{"n_layer": 16, "d_model": 192, "d_shared_expert": 0, "normalize_top_k": false, "routed_scale": 1.0, "balance_bias": false, "router_cosine_scale": 20.0, "lr_router": 0.00095, "norm": "rmsnorm", "optimizer": "soap_variant", "lr": 0.0053, "grad_clip": 2.0, "seq_len": 512, "train_tokens": 545700000, "steps": 4359}
Below are experts of layer 8 (counted from 0) of a mixture-of-experts language model. Rows are named up (a neuron's input weights, with its number) and show model dimensions 0-191. Each number is 500 + 25 x the weight over its row's rms, rounded and kept within 0 to 999. Numbers have three digits each.
Before each expert's rows: a language model's description of what the expert responds to. This comes from a sample of Wikipedia text that the model never trained on.

# expert 1
List dashes, table pipes and prepositions like in the, of the, On before years or places, plus place-name pieces such as Bolivar, Antarctica.
up0:509456501519539458491536513487469519502505454494510530496539518527541496503562494460498516493492493530530476474457494503495479502500542504486500499498513493498495558525499523519479491494504485481520503473504498521498500533530508504515515494541486505499536472471484473544465506493491514459524516530499558491487473485519494499492515499516529441467543534531509475495526515508496445512480516493441517485492458540564522527517511509539506517511477493450502526522489475516452536519485480531533531525492458472504489462494505535525548483541516489452470501494462492513503487501525533523

# expert 25
Digits after decimal points and open parentheses in climate tables, percentages and unit conversions, like 1.3 (34., 1.65%, km^{2} (58.
up0:506514515443536500481492452503462484502494494492448476497519503497496515492523460497469536505540460516501466506479547456571515533458498439477499508529543501476476528543514489551522495505496491497516480491492508464511474505484528524486482483481487520537499474487536507507497525439461495461475520502467494471567504507511484467497511476440468482509543468496489503497507483472485510506550457491499469521476524495498492516517511467493457501456471456529504494456527498513518486490498497503503489511547540480494486504436515524491521502514472492486486500523514478484513492502492490515

# expert 8
Prepositions after verbs or nouns that introduce an agent, purpose or partner, such as by, to, with, via, against, alongside.
up0:467491480478518519495516519447512490502529493479510511540460493504468508511492488525490531485501464493506521499509517516520532492577488540497521517526447495513507509529528471492501488517526490545482521491511550522506466482517498498523530496516554464486504531476465451518464490484520477487501486483500524507511459477459502473479524475498480524508491473522492492496477488461480463520474481449451516497490469519537477524445501486529496493478497518511473487499501479513496496472499479497515465498579487478498475479507472544484489482445544518455500483496504452477547528502446456502

# expert 26
Sentence subjects and clause starters like He, she, they, who, which, that, usually opening a new clause before its verb.
up0:511440532484501516499511524523514508475509506501479479485531488505524530471551461466505478522493490522470497486466498509513492496508522460524522489493456483503499519549475500531534522473520518527506508448519487501499564482479527511532464520561460503461481532540494495487519513485485530481461518458483490480505452495504492533523471499446489504537525525495519478486508498459561488493499494530532492479474493482512477479490475474527489482521482530505537477493489536521503511482432472514499495482496489509522461513527493499517517528481543442490546481463522515509514509559514505465

# expert 31
Biography openings: pronunciation slashes, (born, birth-year digits, nationality and job words like American politician, retired, plus non-Latin script bytes.
up0:506494466464474500502501498541501492515485501502498497490497490471468482501503520510499486456525511533477509494490528514520492516560540531448520497556542516504534517482511515523508529561500514513514528514488475515467507505532493498520475458486502491474482493465521462499522568479450526489527494501526510499515509458500478431488516516501500471519503494465468523508481529499543499459501503469507473487498510467501500512504532517517499467499492500496517551488490480501515515478466519554536509507458527445552492486542490500514525458555495523509540500485468502566490556522499488511

# expert 5
The word and or ampersand, percent signs, and word-final pieces of German or Scandinavian names such as Husser-l, Ert-l, Mjønd-al-en.
up0:491472487454503521508491484525508536507493495454512528514466499507521498498477526463481516477508488493519499504489474492477490514465488473529512501523510461462478486487525463497489496519468511473456475509531492478503548490497507494504472551463462504506517522480458476499517512485512573480475484494459527531481489506498459527488456532457499525517529509475478558489486477494474505484505501516483462456511519501519504518503504471485491520462543489533547505527440508508505502491535548513524490514459530475487421533481532477529459504488567479486486512492488487489475524520489523463

# expert 19
First digit of years after spaces, pipes or parentheses (2 in 2021, 1 in 1975), plus Par/par word starts and single capital A.
up0:473454456487463503474531501521479520489535508509509487485527523440530530500491493517548547536483518496512503546478508476460553510452479513517502527495471500481476516533513451534532500506545487505509513507482527495529489538486485490490516537481470512511497469453495538471491510476487495491520484526523575471481531491504434492490481506476452498524514483478505463506464502564493503477500489513469512541537464482477509471467482494520512528514483471535511470497497435468516511505497475518496501507477502521488487497508472498492497532524477479517511497492513499489495454498533511443

# expert 27
Function-word chunks combining prepositions or verbs with articles: in the, of the, at a, as an, marked the, inducted into the.
up0:520454490496461481487467507519524555490484492446515502480458503547511523479471463533483478463492510493454521459482499441498485478509521478476516524480479508479499533516505514527548486483524520509507509481466450477522485516488502532505506545502542516522476484456517534502448494456487527507443507469526496475474483535544476494516506473530525479480522540481518536508482487534467494458515533505502462517495548513522484474525494462518471463494504477492482498487506482499473500517496498504531488448533499474505497522525510516488495514503466517544468502495480476493497494439459515522

# expert 29
Office titles like President, Secretary, Minister, Director, and infobox field names before colons, such as Grades, seasons, episodes, Preceded by.
up0:499489517505476514474461450486511527524499457516434502498485492480504474499487449494477528467506501528505464506534500488503469485548510472481520544512463484508558519449481480506534513510490473506518480493494502478491495508510521477500530484549541520495488495459499530518492452528520534472514454496479489498494538514488496516513501484436477535498477527475525564508541492526526452502520490512474454536526465511522482560509504498482508478456515490493488527454493484504515478491471468520507500525515517518518524484504489499497515484517483456536477501534519495494510533521489530431

# expert 4
Noun-ending pieces such as -ium, -ity, -ory, -ator (aluminium, depository, Bellator) and technology words like software, factory, models.
up0:499488480492521517496544477482482513484487487494489502503536494511510445446518497506519473506500488474480463504470443501507472551551526478473479486471541487541512492515490458530491512488495508495517539474509471473436489509527445479516514485511481484517509522494487494496498502505483486522483489525488489524483485471547511542489537468501501481531523471502522520502427493501472490487509471476493561518489516503477509474528527516500514520487525480496482469508492496481532476544520523549503576483505494489525469516478578495472526487472474477482470517483467468513484513475498508556

# expert 30
Opening stems of ordinary English words right after a short prefix piece, like prot, fort, disp, exam, and single letters like f in smurf.
up0:505493509478503508501500503492493464547533481545489497470507505510527506501467499505506501513499502471504529503524467461552499519503509517549548457517493523466496492465497478521522520547476529482510481525504482545522481480516498504460517515458512509426486502538482490517493460488532514473522533503523498471474512523512519508504510512493559546491511518518536529519525524505470525501538485529470457506460495504507460501497508487499426525556452476483505497460555516480446530525538516480514473468490516533508495518478494486553532534520510466519494486491503524516510472485504495489

# expert 24
Endings like -us, -is, -ax in classical or Latin names (Perseus, Proteus), and common first names such as Thomas, George, Louis, William.
up0:471513490528525540505512443495479513475524482522505502486544516522534515493483475501493533478551532518469562463465501528515481536477522465510530522495510506519459478523523479522471499525487520513500493461561444521473455498569480494498472516476451438477495506471477519512471486502477534473469468553505492478534488488505503506523502507453492515485488463468510499471498524501479507506486490484525491526479506479479522481481512460492480523497467489459487475555490542484487503486519520532487499496509511493477521507487452525552504526517524518482520504500463507499504547503491481475

# expert 7
Verb-completing pieces and particles in narrative prose: up, out, down after verbs (pick up), endings like -ing, -ed, -ated, plus battle.
up0:453505486498500534523500496521461536508519498490523526489505488510502526471501477552536504497462532487533495493467530475542524472475502488512465516523460499536493551526519535503495479484499512507524461478463490491468498501477537482487515489515512491560489479518525480524522540516469493522526523507523523482518528488523507516446485503505485446532470474505463535526496506509527499423516501516487527503485481477496520503501470484479498498503496533526516500463487513494484502492506465490421503491533519495538532511530518476527480520453504439507510516443468453482441495510480499482

# expert 15
Word-internal letters like r, st, mb, plus ordinal and date pieces (143rd, 19 February), in names and ordinary words alike.
up0:528523514496474547506459504551521526548486488489477489524487523509482513514509468492511507498442472493450473486510489482474502508534502461531456507492471512478515520485536523489463505495483472505475502509530475454523511502531496482485531479477525457504506483500458453478486526514507506476474499500528524443525501486488493486487518515482495486441532476485528524527479515484510480490515551500558544508479494521542466502526526523525524511421449478482529479480460491540499529496471478498485500454499500513531515486495529527491519504490493458486482508430497484470502478501512515483

# expert 20
Lowercase word-start pieces c, s, g, h after possessives or articles, notably fian-c-é, wild-c-ards, s-abotage, so, rec.
up0:455532485526479488524515484531511482493523506547470464460534532443492512472519506498521493498465511495515515504455539464526494500503507545510466432522531457472524509492480499522583523518472504502534532499483518501481504473454465496514487543486484527515487477513540504498499464497516483490471517497515545504491522478489454493520500529510530517544510478477520476489508514491491498464464488472487533519474491481507525460484515464488445505514492522513499501480488493481501508525506486517461484507530534516469517546525497443448501511456487484481510508502523531502474482465548523493

# expert 17
Single capitals and v pieces inside Italian, Spanish, French or Slavic names, such as Ol-v-ik, San-v-itale, de la, Val.
up0:491517518543567523555496470474502501489479515494500505508496511467513488450535473469549447490496544506503551528491477541458515494487469520477459510511507538459487482485493513495484484469532539515505455534493474465497510505516490512483502471516487483481497476528537474509528506527506487500485494484510478480465520476494497507524512508497504501560520533481467523508452469476481495449505499467483486497530458482480502553506472487511444504491509512473478531522468563505494513441502503507472522494458493489455491542504524509483511521439508466494508523463480499485507517493491484505

# expert 23
The preposition in, often after place or format words in film, TV and radio text, like aired on NBC in, in Region 1.
up0:465502501499469471462506477468503528506515511480463515519457440507498509510505539481489479554484538499507520487505508510483486512583497482467529532487501519461475535494526495535520560495481539433459514489526483522518544526512512516501515486519503500521476467513494486502536516526488518492467487498513474492493492511472568491476492520482489482480474516540490523493508557482510528502494483505473489533504530517501496541491534504465560524479479507472504477473500509442505525487491518550545505507505480511510478440499456521519530487508522498505480546502527521502493541498514493508

# expert 3
Middle or final pieces of personal and place names, especially Spanish, Romance or Anglo surnames, plus Miss; e.g. Mar-añ-ón, Lynch, Men-ina.
up0:503490510483462516454487519505517514503513549551532481488505467505510494499501556495494500509506468506581518497525515459502471501525496532530483537489516455479496556474521485499440471488526499490523469549467557498468487499503482445553490477504482509509502473495489465534471512477477481475554480520484512493514524526523521475470489508524504534517463499475506532483497519529501471552480524526501491504540493488479481500511487473480521526465513488483507508481455473471554469481479478524446490509511486504499489496497524521520536477488497543507529512491493523509478498523513466452

# expert 9
Digits and pipe separators inside stats and results tables, plus accented or diacritic letters in foreign names (ä, á, ić, ey).
up0:441472519498521539505490495513537489491523481486516517478512522501465483502516514470515494503500496507483463505491509483502485497481530505512519527491470517470495497485505534497456486476545476558483490509514509485485447552479496497496428453467526516538469490489481490492525489523528479515518511443493492481469526487559481476536510470485512486496512494520510524524482507532517494511465492540508468488552495534510477513505441517545478462523506515515488499552548511433543487468458483450491500528514517523527473515496462543476478505481529509503478514503552482492523510498496517493

# expert 13
Forms of be (was, is, were, are, to be, being, has been) and passive participles that follow them, like washed, sacked, employed.
up0:462527509524464475492470475501483514516523463472485510465545467503508507482506503492484508465527527529521515487494509523495504486484505536502563538442474455485526539508490469500526513541507542531496548527481498520500513503498493512488515513527492500476470537460495478519489515484492528456495466494498443481521478507514490507503507482464491493478506486531470537512472513494469480547476502470486497485548484456544484509497492471491543518469491488482498483451491511489494483489491473488490524477539524520504487498526480527479514502501527508568524506491533421549505479500451525443

# expert 16
Field labels and name pieces in infoboxes and election tables, like | Party, - • Total:, - County, and South Asian names (Balan, Rajanpur).
up0:528459492479515498509502487490498512532479465520538495531543498520481512489506495521473517483500481514497528496517505477504528491482497556516531543521521475478480503559503505499470471487491516471500491507504513496475484560558499505496530485524526502466482494497500501531471529450478586532490495524524511463508509525505458506489467486531503495481543511478551536527488523476532529487496535464471483550533490530486479535576474554499468512517462476505501497534486487514538503508505511518512524472524469512479482488494491515490465541479477523519531499514487537550481515524505497487

# expert 11
Line-initial hyphens in bulleted lists, especially highway junction lists, plus road words such as Road, US, highway, Railroad, Creek.
up0:498493542475544507516475528524534485499513491502510542499532504510466471535504522513464505466469506474505504438511447494500507513535479516476498505489486519521517506541482510503513485510504476511495460468488460473510438466505491467537501527466561535474486534522498491489544504539481510474520513513516487472524460500504532473462531510494518505496499537521504476481514512476457570542474473467505504495527523523459509506495550498518508499464490509465484515514521499478500473489559502502473476527540474503546503441540495452459497504509480480495496539470494511520487509514493490530

# expert 14
Vowel-led second pieces of names after a capital initial piece, especially at, as in F-at-u, F-at-imid, H-ath-away, Mat, Bat.
up0:477437514502486516554479480522471554506535520508464466482534522458496513504503519497516473498512477452484494483478493427516457488511573554535510503487503453495481447495515477482531460536491496509476508487554525472500511482524536477531486514487491491505503493479496512499495538485505514484552546510484490497515459523525530489488488515476509505525513522505492539490508477508488518524489530505489486495530505513490481503502516498491476470514522498535480551552533501495511491437498504517489505559522510521475473495467510502469551518515508520471494493537529531488490518533488517456

# expert 22
Capitalized words and initials inside titles of songs, films, albums and shows, like Love, Dead, Live, Everything Went Fine, The Road Below.
up0:524470551532483477490515502496455528526458512505512518537486509492459484492505436551503535523516512504450513514468518507536453528537501530480453529504512496507489487480499490491464488479522501506466536458514498486513454490494535512464506518511500511524503491489484538503502481562520500461487497520493580505487490468506565502489493452508505461510495511456495501507503476497506512511504481511515461520524473504500532505495471466484462493500551485506517485506454490532517479503547511514549565523515550510477475479477518508501524512501523507539499472528501498480524482470525510498

# expert 0
Spaces, en dashes and commas between or before numbers, as in year ranges (1928–1995), currency amounts, score lists and lineups.
up0:510479481485477495486497467531458501458474504548499457492502486534473538478508504488506507512475525521524504504477467527502518535480542503481486483527496514496511519498511457543499487495499520501575505487527492497455492513546494489528506513489495505500494473482476482463500513503458468484521493520529464469462468523502501527457522479523517467472479485516529508490473546483489487557517487503470505459509501471518490526491516495491545491504470499559478495547485446473527533491501462468551517483521519505502473520522497512556524524521495509489478547508559505474553542482459498492

# expert 21
Possessive 's and ' after names or organizations, closing parentheses, line breaks ending list entries, and Award/Awards in honours sections.
up0:493479508516493452479513479527521516524542536522535480496497466500493485476527442500472472521474499496461507456480537494476513506512524511467537478497505483454523509452495504493510502483525542546501491537509503485519528509498536488529480499480495498509458478526460517516479489525465483519504510498478516487515500528510516487528472518487513513501515515529532493516464499509506494500492508489485486512493520486512527455499495520533490480467468466480473569532535517511480517507502518522515549507428507531485516445512574475451504486543472478450483503532479551538502474494452530515

# expert 12
Middle and ending pieces of technical and academic words, mainly adjective endings like -al, -ic, -ular, -ational; e.g. causal, optic, autosomal.
up0:484552462513498493513514468451488477514493493476510513471444530512493512496514536481494502494486454488485511511480556465429496510487533487505447465481500501490497521520455492471520451534481447489502518542489480516477489496554546508476528486489498489493520519497483494482478515482499532500509539507500514483502537485475521507490502502462455499513458435469506504499506521539523498503467484475476472507515489468502523489512486509422505525509492485480521488516507506496534500488507509508501553500522499435523557510507487494480477570526506497482472534482528522484506523499499469534

# expert 2
Second pieces of foreign names after an initial capital piece like K, Ch, Y, J, as in K-og-i, K-urt, Y-akov-lev.
up0:504511489526533488525498547487471519497572482488463552485527518469533466506494526444482459487525513488513476499568485492518467504500510490503509520480477473465510491538530545466503495524526484487490489510518501515469448479511483560494479515529528513525496504526502447498527504467537513509508508512485519500508565477510498471513513545494487490500505502472513520448509497498559514487445492527483494517497473521548459490472470504521497489508454529481457452497462489459511507498490489513487499465486492502515507475502515502584494487476465479485478496504468495503505496502513499490

# expert 18
Syllables inside Slavic, Indian, Japanese and other non-English names and titles, including CJK characters; e.g. Gumaste, Naoyuki, Ruseescu, -ović, -ski.
up0:458505511475451477541488512446526540474518454478491504512542559514483493467459501515473492518484543512486508489498523510511518531497516478509509527529539508489538485510460493505460482515518515512509474494529515493527510515497508497484454527456507466499487548522487496563525481550505490520460495459493479489506517464508482547466509496471520491501513510510507475457514517496551503509533554500519547495497504463460462516509496573484566502482522532518487496512513508484512535503514501527496520472495484460513522495482485505520482533490530489511449510541508513499512505546505499486

# expert 28
Number pieces like 000, 500, million, billion and words about aircraft, transport, design, tax in technical or financial contexts.
up0:490474497503530483508514536472512527546518499515558501508496511489498501460527502480467485521491510565484480473523456462523479510513518502556510456487480521511510514479496498513523495489522527541472463543458500519510489472457473487482500532525504498529539477513460493480458502513481522504466486498499512544456527455491500499508459490499508513491453476481517515513505506504492497522521485501505487504490480475455539516486529492534441473474446492467475500513499511447495510482459497477548468491592493511508502479494532496505520506521536498474534497465532542483476498478473505489

# expert 6
Sports words in team and season write-ups: season, Cup, League, record, draw, start, teams, plus squad-table positions like MF, FW.
up0:532508544466480501496469497488539525499519502486502493489499478482472530530533488445467470500507495501465520498496517490497505499451456489509516488496458480531526481518495491509513513518522555526514495515519467554466468497474488494448523559500512493541495479452472521513499468534514501503527528534508537496509512524517500477519502454509435523478512533500498528510514516509486508498548491523520536512514508491491488520463464541489429507455500483466517486504511466507479520494537445533505488487523554483506509523520496527519454525500500539457523539491531514502484542489515487522